{
  "num_hidden_layers": 14,
  "hidden_size": 256,
  "n_experts": 128,
  "normalize_top_k": true,
  "routed_scale": 1.0,
  "router_bias": true,
  "tie_word_embeddings": false,
  "optimizer": "muon_variant",
  "max_grad_norm": 2.0,
  "train_tokens": 517300000,
  "max_steps": 3553
}
Below are experts of layer 2 (counted from 0) of a mixture-of-experts language model. Rows are named router (the router's row for the expert), gate (a neuron's input weights, with its number), up (a neuron's input weights, with its number) and show model dimensions 64-127. Each number is 128 + 24 x the weight over its row's rms, rounded and kept within 0 to 255. Numbers have three digits each.
After each expert's rows: a language model's description of what the expert responds to. This comes from a sample of Wikipedia text that the model never trained on.

# expert 30
router:073109138179148084073085109126146117136135123137143116139149135147142126134113114094156103174178137131123101141098151132114135122113146098179161167170124106117114083102130123083107132124095143
gate0:130130172180095119112117126149145145102139116112147112123122118129124111111138132134092145136160137174116155127129137144122127128167080118112123119121138105147144136094108115142121138135139109
up0:119081066122165116139155134090136122135095119175111134128143087118156115141149159173082120119099135103172143135126127145120131144114117119143099140163138134122116103137055073101169133123094162
gate1:135166147146107111146143135148135137121162103154128128163124121117163130120125129149079099154116115147129171069144144168100122126142164118130122130156122127080120136116149104128133160153102171
up1:142145168130170135081118083151116125155135089134129144108141134130109102146126104106127151141141134140056072156151128132115100102158090110122096148096132133161120136136170105134103134155119149
gate2:149139131138134110147125180118112140133143097132076137083079170086148108172128100147085153092131100141120180132115173145107132101088113189138101110137126117105129141108099128102124104137113122
up2:155162159144133119103120128116138144086127138140182096150110163146112090105128135164126137143127136158103159131115186123131082134106113089106121100100149102164164131143131126121134108146149101
gate3:119107108145103108163125093137155102126164146161137107154094154148138187086128131137104121107162121145125122122146126096176116135154148173097140113128132118122133120102159130125122113164136141
up3:094100121148148152109146084116160129148135123131089119116082141088126117162150129127096118170163143127152120103148177116176123138095143097176114141156138161139135104113124094141110165170119137
gate4:106130130132134079114110133125133097101142121100140152098116151136078146101119097145136116131111131165155168112109144120115080157114133095132148157136172137149117136110151114098098132091200100
up4:117129122128168098134133107146146128114093119123148132097102125064160135115134136143138156163142163132142115093165154135131092136138132127159108094152121088106122125102103109166141123160056112
Mid-word capital letters

# expert 12
router:183124133112151159121137115107133149140120129135103153147147135130144143167102110130128074109116119148127136137108098129140133142108143108147138158097109131152099173121122156107125127098167147
gate0:121110116082114127088092119174082157148116145162146091104139131115098130130094094171153142144120096126124162131152094126161115082119124158130140137127140172148107145112127137126139170123130152
up0:135131147115112134088121083124115119170110100102117147135143133110128117119127140099120094133113121159120141154149123075107102118094110079167120104112168135131119134138151088086146123094128151
gate1:109093131127155126083109143095137135123127113136158145110128135121114139104130176150149125123113131082102130176132096158157120108111104091146113150092175113111154117106174086121092124151131127
up1:149150151124122106142143140148140106139143169144111135110123097128114169124152137124168096133165094131156108118092143082108132122120166137106148058109126132129114080119101096158135107139116110
gate2:113101155140146113125120099069141123132147097131121122103144126101140105124140109110126107130196139089110129182141199105114101141145115114142102125120120129117110105093106163145128087165087129
up2:137181126146148113120139122113157141128129133148120168137127143152178122118096141125120097100121118172107132130157120083148143123113174132162113119173116101104129173082142136152126103126148134
gate3:104159120196087080138106154089116096156129149124141113134149176155116133127172062150135108137119140114118094117177136118091169100143144125151130134079107139131132124118167117100149119161103136
up3:119136145192099141138149158104130113119111143093128126139178126134150148088144084141148131102153121099122112110164099123081122108118143132141122162130112138126148084093158120112161133167146125
gate4:119132137109140130119187147110088130155128136114142151128132100079140137117135137087131140140134162119134137113153124129134158126141093121061181134166173126122108131110119156113127148136108139
up4:121114149128134096093140131173118143114136106132146140165141143152102146113139128096080107139139162132129123156134141111157153067127089134131122118067191103095132122118104132139108134155140104
Name-initial capitals

# expert 9
router:156136142060145160146116139116131139096132165089084137138119164155141084145150127140150105143093137113142137152103123119151142130129142104098093118108134103123119135097098125135161121111180136
gate2:117169132130128110142146107157177149142102159163121168097148113091124157085133141146089101125163116117142124160121120136130141147184126136120138097146133101151134141145167100106100115100138088
up2:121142145171137097153152092141115117172144141162094176141154120089119140102093145147144096088151120155131148108145132157141139152143154097123143111100136109176106125161116150124120097101085082
gate3:138121140141104125108133139107112168164127123076126137099113114094099119140087120108139128090097128143147164116093137143150129120120121149156144130156127146142094114168143105151156083139110122
up3:132128162127121114129115128105153127125109157135107107139122143144126137121121144128108128129091117140077139143157119108122157148116135109169084136087104106122118109114142128156144137194107140
gate4:148116086081126189097155140138179135101134148092124106130084134159118106137122115131109124128117112170131148152119108123127103134093077150123149114119138106127117128107140113161142125149120105
up4:112134120119118079106123109159143124175117106183136148114110140104169168118137146102131131118166108118150069110119144157142144083154178104144122140142101155141134098166123126087137154107155123
gate5:130092106087094133143151116132126146133108091106141112102070080130083097144129124139150119083115140114161085133142140111138137118104143158142172101152124138154127122138139115123169115115149123
up5:136131106154171134102101102105087120118111101111154121120112109114097123127215138107141183151137136151125161134141151122146075127097092141108131159100130151113119121158139103145148164120102118
gate6:084143088100128114195160136089114119135134139145090101161136161079111129100127100123138105134127100126143136139099160125126146144151128107148138135100134117190148112101128109153122152149136106
up6:143108153093119096105123125089132172115122108174101129151139122130145092125095138105123149121117154107125107155133104128130194154090146103110124124131109107122131143102126158144153125125110136
Institutional and collective nouns

# expert 32
router:166084145133123115082096153092132152148120099147133151117144165157147121150103127109181105108106118139140149131103096150129154157127120147152186152116164092143083092147145089124106104106148103
gate0:138123105131122123134126159143148170120080093123114155127128143123121151152126130137122138147088130157172144109127119165130138176105116106117093108148135134144145147128144150171135125130126142
up0:142148116101133121113098149103081122164190162118177081092122089131157106072135088102108113103170156129171121167090127088169100111138097157105112169103156151147119133101110137135125103136113128
gate1:129121093144110143159148128125123126114133132063161158139127119101113155101150109129128149163127093113167085138098139072084123090108192117132110124150095115110123108049085164113092080125142141
up1:163079173123132118133106139106097157160133119162105122127151123142133101183103137140129104148101127130109143088130151170152134167136116164101128139100153109137154090161149127129135172099123109
gate2:166068113158109124179117175155115157116116124145140138142085131114125113096148122133122147102140134086129135103118121116180121117142115113115085117122060142139109121120146126139135154087115125
up2:104127111151138140127097161142131147126137121138135109123034124176113142099127123153117107120113105107132148110114119141146140147160101120109136116118141131157100132114166115146123112122155098
gate3:115153146162171171142120150149123121117102109113115115140111106146146139101113094130141135144094124143100130079093079185087148121092086124107127126121118129098168126117115142141121120149121137
up3:074096141123121113122140166115090119163099154131111103126131161125139114142132091171130148122170138123137144103161114178152086147124146141116131136102103123135120123109142163094136125102127146
gate4:142160135123111144099120159176140162115122125138134116118158178133115113171129120123122106114097155168138159118128135168122107132142116112102091132110146132127114114145151099127142123131161132
up4:120133130104099164143109161155166156151132134112146136120190132094122204117134150145117136139091104171114138116122117154132180121119118092114109180127148127138129101114110144135165145101143166
Quotes and hyphenated starts

# expert 19
router:108119147145076145120125116108131107138133147117157154153142098127141158141111150098136114123164142161131131105125107106091151153157123121137090159171100097116118095100149143117112112132091103
gate0:102146161129133181138132130109119132092136145118119134132084129118112137138104170093138113139105159156150151095163114146143136107082122128134183134145142160136139102144131125155139142148106105
up0:165126168137136103122166110101149128145129119120125140114120123090114107126093120082122123085125112120118145120112108101126117121141110116131126162111118109093114158117146097091101149177115123
gate1:140135158131142132136116144134126095135093171151124107133151120161165152067105142122108132106142122151084142105146201122146120169149138139103142152088152128094114152142132124091167106130165162
up1:145102123131141111159106173126122110166127175134136154138122102124099145101110068097154097089107077148110157129138163096134160142125095182121141116057145122100113149131173109169133075148159127
gate2:106107145154125150135100090137146124116179111162147099136145168112130140129141109102124151109142124107107117155131143135125105105130110095116149149156182119137116166161110118113104162158125122
up2:127122132147111110131136125149107128141125150121158128133143138126098181170143116130122138149131088128137049114124115150188120122119132105170154150138122153142141109181139157148109144168125147
gate3:116125139121143125136149131135168129153131154147123160109154109126105109132172155128123119135183130150163155096118129147122077108138119170122103145115136104136099130129113136126158104128112094
up3:141159129087137171111141173121151116126112131126117129165097155110120158088109126132139102140121085126123103157119138118094183104097087098141135115123083125073117178101099160116114134153115109
gate4:117122155144136133147104136162143156085121104095108141111084109076137102170086068138146151108144122124121143158122143134127087081147094159124171108106147150109102117155173100132141125139095139
up4:156135086128124129120119139153133040139081091143150135119121135149145111142149157146092133172129126075099108128124151132155151112145122114132155114145113099121106115113111185126098110132157115
Multibyte chars, capitalized starts

# expert 42
router:156092135156150160081114079097154114154175113152114142133138135151147160136093146109158123099144093120130111115101165121092121125136114156155135178157148148130102140106167144139080170113124114
gate2:109131129177127107135096114111142129106136119121102182177151166124157165145131070153152095146106133083143122133094134123135146105104136132094111168102144121126113138107131134102127119108173145
up2:123185108140147152129124138152118169145093173159130083126108120123111140134103161126118125151126095142139096144139136147122108118182104153177124137122111156120143124142117139151148159135116104
gate3:114106125111117135139150131092122102114144098062137140117096093117133093100133130103097116108118149136144119151146163160118143127127132115125174124114147130170153124188134113145111121127131127
up3:115143094127143123148187154133128105092127111149113115127143088137143114098137163137142117154150142129110111205138150138134114133184136130140140129116139106186127107132127117136114117130110127
gate4:136125099128184131078123125175146102127120138121126154154133116169106128130096120164154150102114127156116159139113118117139116137126139112125118135129120133124132143120101116075125098104197082
up4:124110121155136117173120162127110178161127090109146091141139143099153110095115144124113124167122113121170095124132118145093143129156068108107118120137140129079146131115150118149132114092060125
gate5:115108167119138127091134122141105108155129105139143098142151133169161087090101070113153152092128129129179170136126145097133079075112113146118141136122134088090166160090123150085147112140143156
up5:138109108141125130172107123114141150128128148149114155114172132121118106144127129120133084139098104171114133120108113129145095144115123127118162110132123137145143160124150118117090155171102079
gate6:109117134090117134105113133110143159147159133153181123109118160133149130124131137145132136136105132117140146133098133119169114190116135095116136118114161098067159157085108155098080136117146125
up6:163128123110111149116136188167160119108086133104116143134110134109138160107081114113126093111088127115089172112135085129111127126162128102125154127147109149130144131133112115114157148125157132
Lowercase word-start pieces

# expert 4
router:155156103120104128105147111111120159140118127103114138156129085112145110151101138098135102086121137155134131177101055121151156140164126124128126083177146166118140142141090148138129109117139142
gate2:144167129115130131104185134151147147112147148128132123102106146077138117132103133113160150112160097104096116107109104126105143120157151129103094037159182095120100135150098129147112121121142090
up2:142117115124120101130092122105099100117092106104131105154130119127158134133145117131095137147103152146125099140133182148168139126103147089176128219103120137143147106090142126130152122144132171
gate3:153144173115143160177123148169144101098107150124160099097175182147134121143165091154121126166150117083153143112111150123116130120118128123120088129101114105133100106132133130122143101105163120
up3:141094122140195164097098127157135119138132155119145117156125149111103148120106101138132111158126119085111112103134142114142121109131136098134113152133105105139097137112161134116130137087154159
gate4:111198135118094103139095070152170134064143126093111122137155086170115151163146098133140126117141122118160125144154102131112104116131116160106102128142128133156103113145115119128161140125123106
up4:126148152117144102139158131146089108150135132146150091150181130147135093169125118099109143154113118146133117117122135096174159160142142133170114135129129080156106167093117130111165116148111169
gate5:132109140115122132114125102126144124115120120136127103128111094118138083140161146154115135103128090104154078122133142095132082152130116132119149148116162171168107115122115146170143170124152143
up5:094150144143148119087131151166152189112130097136153117091102085111134177119164150118117126171163089139117121102125168145135146116146143155145144156135149126161103084114149122144093118125148101
gate6:183087103130145135137133173130129128139115136122134130128114081064139085140132157140142113106144136151126131108092099147150097166123117112097125141113092150172132123128121149103109111105126119
up6:176093147103140138144143161127133153125101138123104140135127117066104068142139146088115095125170131125083138140121079138149097146128127120109080093115111150142124110125104160115125099126113138
Government and place names

# expert 18
router:147116131148148091100174142133113096103126125109092145130156182120131163070116170158140140091108099153116128115131176112108125116109129128082125135105127066089135132132112155143147109118134148
gate2:125069147127163095092141118154158138090175162188159103080137152076149156135101083111129147119157145153100096140140120120139143078120145117109130126114090107119128110163118124125086123156081102
up2:158114107120135120147138145092154134120163108162091136109110135138130090151118118117128163097118137137138146106145144142130103152133158138078153091146111102136168151096138128127143108129128117
gate3:086088173145101156151175140143109145155126116138114109068108116154119137127109120128106141140127124132065076140150134139108128128156101098165155098141118111118136120158118105107116146166162144
up3:131149114117161143127132171101073160140128129169120142111105130167094123136118112160129178095128121142103059120166118116142163088117137113115146131106142179098149139105109112060163109138136142
gate4:105088117128137063121166152157100113151153111189100116108134126091117131116151147114143138150078132096162122113128169149135144116133148152141108115134173112113104129166148140065102122144129148
up4:136193150138123092127139106153130155145129135139144139111106118122137108139098120123151161083141183131133167113093112133108117154157144152138127142144156148117120143096107151146167118158093151
gate5:161131168119131145108165129141110081104158138115104094136139120178144105161124108134121114117109142141147144169136127087107125150085117138159138125121142124132103139179115108128119086158143115
up5:114155131106143092136099156111090142199128133122166153142154134123162126119134095115138103156146112179115119111101108139193139139176088142135162136147120105086090100107120178134145139130123141
gate6:115167119143115181178124156120100130123119125109103108139123166150128122098167132143181070140155128111141130121073145126145165110119142138103169089099118103190140091112174120171117134169121158
up6:161107149158138120100154126136072125136127150123146132131149142144103120115124119162129130128132131119115173133185125149151119170118116087115163120086104105160164135122120121106126095162115117
Infobox field words